Below are experts of layer 8 (counted from 0) of a mixture-of-experts language model. Rows are named router (the router's row for the expert), gate (a neuron's input weights, with its number), up (a neuron's input weights, with its number) and show model dimensions 0-95. Each number is 500 + 50 x the weight over its row's rms, rounded and kept within 0 to 999. Numbers have three digits each.
Before each expert's rows: "gets" lists some tokens that make up at least twice as much of what it gets as of all text. This comes from a sample of Wikipedia text that the model never trained on. Tokens count by the router's weight.

# expert 11
gets: " in", " to", " of", " in the", ",", " of the"
router:595481550566573544437533464511472564557534586536493557469569496578483459482565556492509490468565549501515538505435447455526528467495477526437448537445464441442506521459503532595468487488512580494472526449470370506427428464474592498506472477505554461463454492563537626541465496620620509471
gate0:528495437635493451453484482449543538515495595474542538458526434493456435549507440448553508554442414470578479413474523444524542513560456460527506486394422513441498494560513548521463426486487580469547511467540367426445476492463510530592453455475508468444560411526512443524459406539501542516
up0:520412476526543486464452427506536407527557433432481491447401488453577556437532583524638557398483435563493500508441585520522521548366573490477507466468572557546499484513478583559504525457554494468514505498474503483522523518577485441509475506425547509553474554392517482487478546494583486502
gate1:550390459477502566520557501492491454573538501517489504463417539497442461558469522468412540518417503547485433498438401594480530498475578382517462470532532545471544586458565504516538520582626533526472463499488501498462503518582523497610547502476445535571468481576530585445402499511552480528
up1:392509481399521502426507379530427465593463460585460450580489492461541564553480606455455437404503453570559462470419474522518505539575489489515483471627532467464577476518517584512483459545511503516477474456532494432447530426532509504545420505536468490589496573459485511469459508456505494443
gate2:494534570499496490436539559450489574548452516450482635444443554453396426479607577476482564428575482448439525508476496456478513546541575583517487552463472553395493546586485516482450531434532512569510507485431497470519488385505532498462490499508571550438450507551565548564473466483494495414
up2:543597505466483512528536492437391523450462469545553530566486504447518512464508388480474524445557631513501526475453490535499593454477472533525452538500473446526629541434554405496495408575525469528556400533531463552546533551484504412539504493483464524539382506508469550448573559465530451463
gate3:499470467468480541514544533444420603562521540497473531477469496565494397414501464517493570470492486434585543452506448481502500452543542520498510438465498488476501467379612539548540475498472629530376541549515470530451512389440480551589540458511520442538527485545503477560432465603450542461
up3:519517459544474429391473510492436454490497597519496573555496473523509430530491476478552480497512531492496465434507503468495568499530512640512460528523518445424530472388482508661431388542476446476521527404582543487563566446498586375451524493524521482471499463493528497526536426557504519525
gate4:609544539509513482465489551535499538471469568500488525570561523567439527452463444606466560587530529534442432480435435514512528389457490488456470451478482606474568477464473503453454562527500526443485499436456585431594559499485542537529512578481497549497589422437492459539643539513493482527
up4:576511429512445470479466606536487516481558445556481549424491544426537536578523484480519505430581522613516583551520521368432428530543600563442522485529596380461505548547490446521479580426508526458530431535460445505505467481581477482477530553513542539511488499538532500538520464467512582479
gate5:482503528532462499457503473498407586487488481546509626421471616524460473549514647510457531505531564425482491475421507507522496510386480462520441552505412454404527493521475434422427529436459519574491455475503489510544504373502494492496500493574496516463496462540511590489434432568459497438
up5:648478583524486490541523493518495567368529466529582495541545429544509410480521519535482492445475533397495481455474473494542510475448594544485476476475505453579526531552477492461498461606595487586468524622547464536469466438547570503445412427527474583469486441508516527496512539518578503473
gate6:536539491505540482492580511362513539604504482399567531580511553513398541529489572559527498469470542476617493521452550581520539504534497446446447499551552433391541581469561479504494519456470544489483473503519547489411461467521492554502448395490477457560559514550531428529549470470471533396
up6:551487513510577534433466505557575533552424492467548513522448419461524548420480453470539536514461504495509442439415503527523458541482461468645540495496538647500465596545499559535504487489488566422528462498540455451590536544531504511419444416564453470557578474502516448498576488612537512504
gate7:555417523492593525526515548509527486551584588444474402529475456586466517493527546445536566526516396470458459328450503502481467453437515585398469538458418434457536542544557447546473562461520496527523510487423485499609528487461505471475575539525490504437510492500454462563542511558548471497
up7:566488571476540489447454538402522515470475517438454464468534557490511484505459505469568497540473574480589575552510500425542457448533421476488639485400482569484495475471484518513430483481490551498444425546500413461499498419461444419442446466533475530566589430497551535428477487489413620452
gate8:504569405492432533389480546533503526505550513496398432437485516517415494489520489436503460486502516560570557480481476429457542460483492529513569583513572465516401531426491532457486555445523584497465487386423493530483386475570574607527476465474443472461452521512547429492422492453523538431
up8:440460600479539369469548519567456440397536474420499507426423532593435483447525422574514490489597503495486445605573452510586540481541458493521468505492602582542544516507498473429475448492567454484444544522546510489538472443517498412461462462518503439505501551487553494453575547474464513466
gate9:506491518500474440462469494472527467509598603453516520408527477463486475584469425540453563492513557572533547504476485437549522553541454482460410500469511534573534519426538535521483474406424499491509453502485506386468513546522592466602492557433543332466466506559604523532470492461505572465
up9:498471417545567475432459464482464507601487465545473547423476522467520619369498553543463512465519490595589608504397496506518505574474557535515537490534407538536536494534484475514413461546555397599496551535578459479523508460546523526461513509463515488480582496579548498534431488490521450556
gate10:508546540423541539503562487413386507465512574534540493529540462434511495542497520501553497495481418490525585455534408460465501476447503457522511473580542474369552385425572551624526571529411536488437471529477477469479537469503424459526500517510526401468543518582462453491525447513465554422
up10:421509464549584543610462473509536417445533494486388468558456563491436456526521406483481418511517536497452461460450545418506501449559521484366436510484553542517511548498506467470468530519443474543456546615461572453529488464466435504465520459499595623470538458581507501508496511518430454444
gate11:520494545543543503603546523474586511522464436524438479649475453387504514507447514509516446571521507607452498521465452543502450448462473531423457450485522548485429534513548504556520578405512447527484433555497394532575456505447470493510590602549454524501580510525463547509466459575564479491
up11:554581402447555532531450525458485614532531519521504578404477527587491583428570439482526543409460531596468495456580470492537446431459486452442453501477464475506524504463519483459583555535549541457471502558459445517541504448514406419487552457491546438514465476518450574479481529550544545386
gate12:565504515485478477551516396421500444483633521502551553482498489493481577487392561502535536511433497532446513516538560584506550448392469536472507462352455525433501511508507529453475402584569492412573559488519540482462530471474524374568470439488483468482529446535481516563469502529557516526
up12:533448408612503491475504548551474586584536509509419423486528496602470523518498498499447520547472421478507478497422516401504422451489497539536424502438526538592487571467433526519519515557477395497452388419554516489508506505534458562466483448500453493525481546420457543583483566578564574495
gate13:563440533519543538486532600391585494565408537500517469569604490502482527401500477514499526493460576477457459556498486476474475457535452489510565489484476512463499578593454477445499555622484507454521511522468548531458433483491522511491526443581458558415577622458564529465598446548488573488
up13:485590449413505465534528462533423483464522542454482543410500491619513508529534481456512562475549468550412492454546505421442444552499484578527453533431435498495505431529472460427512460470506517514493484539497511581429558505572574433597574461372476543456494488501444582410474494553502402518
gate14:521540533501560514488556516464509492444429500480451530503599449479467439552433518444546545408511464466508521441531411606500447480556504520519470487495417477513476602491419450481549496432497553435549583521451484435526522482525479579491587393499444400489562445565569503531636522487564514478
up14:569564419469431567506521425486486548539534529449500530460564659605466566488517609464429443470517524463512557468462445481561507535466447515529517534553496533578476529533488390527529437428540568483492489568622486478459492520554526420521505519489538500530549472545491542421526512490445412450
gate15:501482523596454552527557500447583628570385550409509526486544477472476482487525472504484599517487574499479486471500386522568412468504503529562500465465575547512496534465572540490469508513478458543546564464440529568553499413408549600560576429583517523478498507525528489517477479532579437530
up15:434554512481473564457404403506475479578499409464507528570536618444466429583534464451491424493409507435515475468479499525593532471556505521480416512496560452469464530553517461454422427456506495489509549586505487452505491466459442530421428477439519389527491464468449465467486478462506552622
gate16:546497434573571478507469465475589555525444571562517485467618433516415450534434480526438474514498553543555558472438519529497516467449430466452508514497527473480533461512409519564380538443412633454545501538438395467528508512502517500533439500496487486494550410586557481500534440557491571465
up16:511480491538617479419487532460540466468556585507517498428515515451524520544521459522436420430476555555457495450436434491504486596501453443517539455538503488585532527539475450465404542567574457471556505538513371468530551554512504480570516557580509551570440403421554529518465496495462571598
gate17:520497503473538446430510590447517523506509581564553567625513443545496557471535378493482467584538521550502611615471519550530488523449487401451495493551457487542561480454500532542472529554583496462451474522402461538503457528467529495478454459545383606520537552523529498490499412510497571482
up17:516433493453487500505487491561449481409508495386489514461501653506488532585509539493550434527436489479449555497579361537422516511550465514479472543495476538411536553471436490466526517481483542480517402491410590523457461494555502585492508568415506439531498487598549429454504487468426561508
gate18:466459469544536578462470484469444534545494573461478467456470525511526467389559536555464466550479396491568395524526492506433547541521487576497486601509505454425623469465541540551509492510516530402523532384514487543487487371533506445521443450522516552481533458436477542463551432626498483484
up18:514468539416512489412496476527456431427377491483490422500534498531591501500502488362546531552426425518569496508537466515452490492396445526594530468474529550492466561548420513454506465479498487540472500491541479506405554435468416490418395470537489526508545605430450453461562505540539485544
gate19:611522578433521486457558498411556467430536518499456475542590522490493495557575524608440432525461498551454565486535474494450568438507557535393444447487457462505467525529569517588514481517457523506523529591489499521536422524440390539523480498485613451598430502534526471572433487456517491507
up19:489566449562368505516532430549528548478472584536459473503425542566520573415564441463455541520543453506481485529457477515405575476477518563550601513493560585562433472544496490441528551467436506469428525475533473515519518455524504566434522443431464531522393497515474454504493439578381452464
gate20:570502428553523582542545543503476422555558496428521476523421479545472591538485502568584492555530459414485499431487559476467518425488560425542491533459462421466546501482503528541460487470448489529492515430517500424432539504547407562507589632555541439405455494582475525541549465558475474568
up20:467464497482523406491452504482510511486434454548536550557523516484403475535516455404481513497490504550479537482566468594461525511505466517565601508570437558527502475500547459608597470577471520541432483547530588557520462508539490491485548574484477424537481529448573523584503427349489378498
gate21:465552523488463603510459462496417482557506457486519647461522499443494468610499552435600610496534485519484509530518542553476440419530467458543457487510492544461433519502450461462507525519501445437449500466507443496397507496427426492581587500542449415475486502522542614545525480550393551485
up21:483549507483558465527528544533493485460495501491432521411554562532417484535496483527478482485402492433491555508509510478544477490495527507565495450460441521519365547455534511351563379401491501421512502511523574528619615620482541517452508524537527540511441473473438474503531517519605489484
gate22:539545472484491523523502437456448545480576421472519612542551507494498457572472544457511521520499495472527571440494511630433478432533524546492461474574459507504510629630490487539485524440562513452500385510499518551379578510512499506449591493458373524548507481495562511517547503522432508555
up22:564495475500472493545460429509484533487499440511487370470586490508473519459524554485480545456517582472557416588532492509611522421434488481505505589393486499539491497499557422551512499493426498430522497595512536492440523562420449493452547488519532371585557467500600483560464463485557533576
gate23:578512514546413536527557413504478466417627477483542485508518607480512472557526604437418438593448538493455503599564560520430452519477508516460518515584634449588562538490478461484507472525482523485503438497513519500518490501521468519507460583457571504474504543524469509523505508455459444635
up23:591436517543488469537515513460475597485503573395509580433463458481448581488420472511580485521446490465565609544494535497530509491472522580485465522471520518531472513512409519487507574458500590430529529415517491548542532525637554515479393541457464469535599462516608500482464525532424475478
gate24:513557471629531575482418444431603606503423544505493492507567376497494518516525523492542496473436475489486493448436501460529532426499480450549485484486450515550400561482634495562497501466506530465538518487556445481451451490418629547535515500568522492410485488483510562481469411547462528479
up24:516590422592525466474576513440487395446553488532450520480443507473509391527420517503548542511594500429486530523454475502512469381524440442534490569523555501481456529411512507457464479518479522608398479461438452442367470456513509550488428454518480487471505421472519455581477477523443459483
gate25:452444460496435518458545473519519515500545543498565558466505490446505505529588510385477513537577487564466457514519460524578435518524507494337425445537434491445583520468521491502454540460531474517449372566455574474490434429570573462443509456551514451588509529454492618493547530555529472498
up25:490509513621591484493400507537510477478382533482501490452526501615408467540478516431502553584528435474513564520474542515465411527604504390435563476443477507462514456533473475541500558517558614513443492546449488547544505545616522519546513504533546531526521485570513512485552460427473426547
gate26:602459450440510494505517467415491534586525526555454519483560487533531446392600535459423508528549504485546482528408480440528580513520469497520487468554500480402488517515637469480543541506541512515501412452506452510443488399566570575451445445531418539608545487563544496462557543532458480528
up26:485482408498629502536498507449508450475448369560450445396534554556448410515573495488466477497546506450458519445492447524440463478481482474487519435438507495465453513438485383517549535493430488559534511508467417489516547419464445584517496444627571478382490543500488470495440534531495490459
gate27:500557562506563413497498494415501492478512419484491482559498550393461523471517521452386479505435558497469555465533526497438592461406516512495448394526528422464500461556595521551460494543523524583543506537432582513511387424515488580518485553473641558460511532559529486501436492479521488483
up27:593584538538533532491475445433595502574554565501486464533509570495426540509511525508536531471474511534561574485448468609469626389517539533482442506486485459436484601509524499451466554431418482536618585486484556524545512496497471410542543531534455485532509465454615462461463473556512530494
gate28:494476492488488436437515603555549517581550501542501581491543498490575436437514489547561583477468481458527476458483433613529515565444426488463523428490423542588525489454441478521464441381471496486537574529554477467569559485528523619488362488493465482462561498586500509503465479566532490556
up28:488528462558409452502437531427460568490575596509563544522548520574524473557458451467548458529482484542550527540416424578433469491518501530424451490414515500478412392464499448587471494565470554383543510493442487506521532410428484489502444488479431385542569504538568522506531509556499499519
gate29:491540467577534560539486432490511558423519437501466517452576491584491457502453491608470533459481474453510502507525438475436526346512527506466444493584497527488454406461481573462453476601513562491562489413468503456451487506550424448468456549542435517536550385410527513612470481513457537495
up29:520621525439526486517442567473429527452513503461350499528482481374553481478499415549569492450488554555533545460536478507508542453517481551461502526462481542370454497552506522514460562403486570518477525419496500501478454511540417505518375496480556483620524473502427451520479516412490521525
gate30:549490467569517525526583557549414515382579555486466446502379477557457581432536411498550469452470482474578534509512427463581540513578468477491481437534514446465516584464540516451550528500522474508475546429548484430480522598551521445634509504450505507505437542444542540507457503543466567452
up30:439423518544460406534521443506524522542463556474506511540518521495467458399533527561436540494436567469508480478548443517526492469638510511445558465509496517537447497409539595517449469530503476484448501538455513559474432388413468564459389426545549454552546466614509535499589503490547416490
gate31:560500419545558443545489430485500453520424516504479524471535520506492521560539563510480550442455435535521525489417529461435475537493559537491559474443450562514449536510580554496470495509574419513410504527480531473479505358474577549459518574519571511496535539547575539535510425414673439547
up31:556591494513561484478551570502436520401467519435451464537475520499538643526433534501594435379473499402466500450578412527459443514609552562517480472527499490376493422470536517527557539464533490486446439472465508615479529517480423503530504490536525572510512492488482532557526488482498514440
gate32:469514442535565495463557334471485568502520650589491553421570444555444521610505538474460543500510549418539532503416529416514526474520515466477495466515471480494511483490469482505410475502547509471492443436458485454476494399526578498513504543543363501472474491502485560423469481558554550486
up32:459524498545542522454485578468452576540445487478486502468582505584531519468538486379532552410516597481513575471552464454490494509469578455587589437531586570524556599494557510494532519438492467455571476540517447534469435473535454501512475428488538544483412432581564523392513561474488444458
gate33:574467546458503468466517504462547518487450494480505503503520601524459501495561500588462522459549558586490544465538505532478591497528384504428404508509494338494413541534504547563494547528363556486560535399437602501488486488574487565535504475507485460486444522538509545603480456476461519537
up33:501477415622468561509466473522474548460491481506454452505495430474523588468460413517487528496416504495404490459486444444481495457429569490547551577600527561487467539508507444569513523561453504470549504452581570527512518430480511448426433524520423462511573498485536507443481436585387470374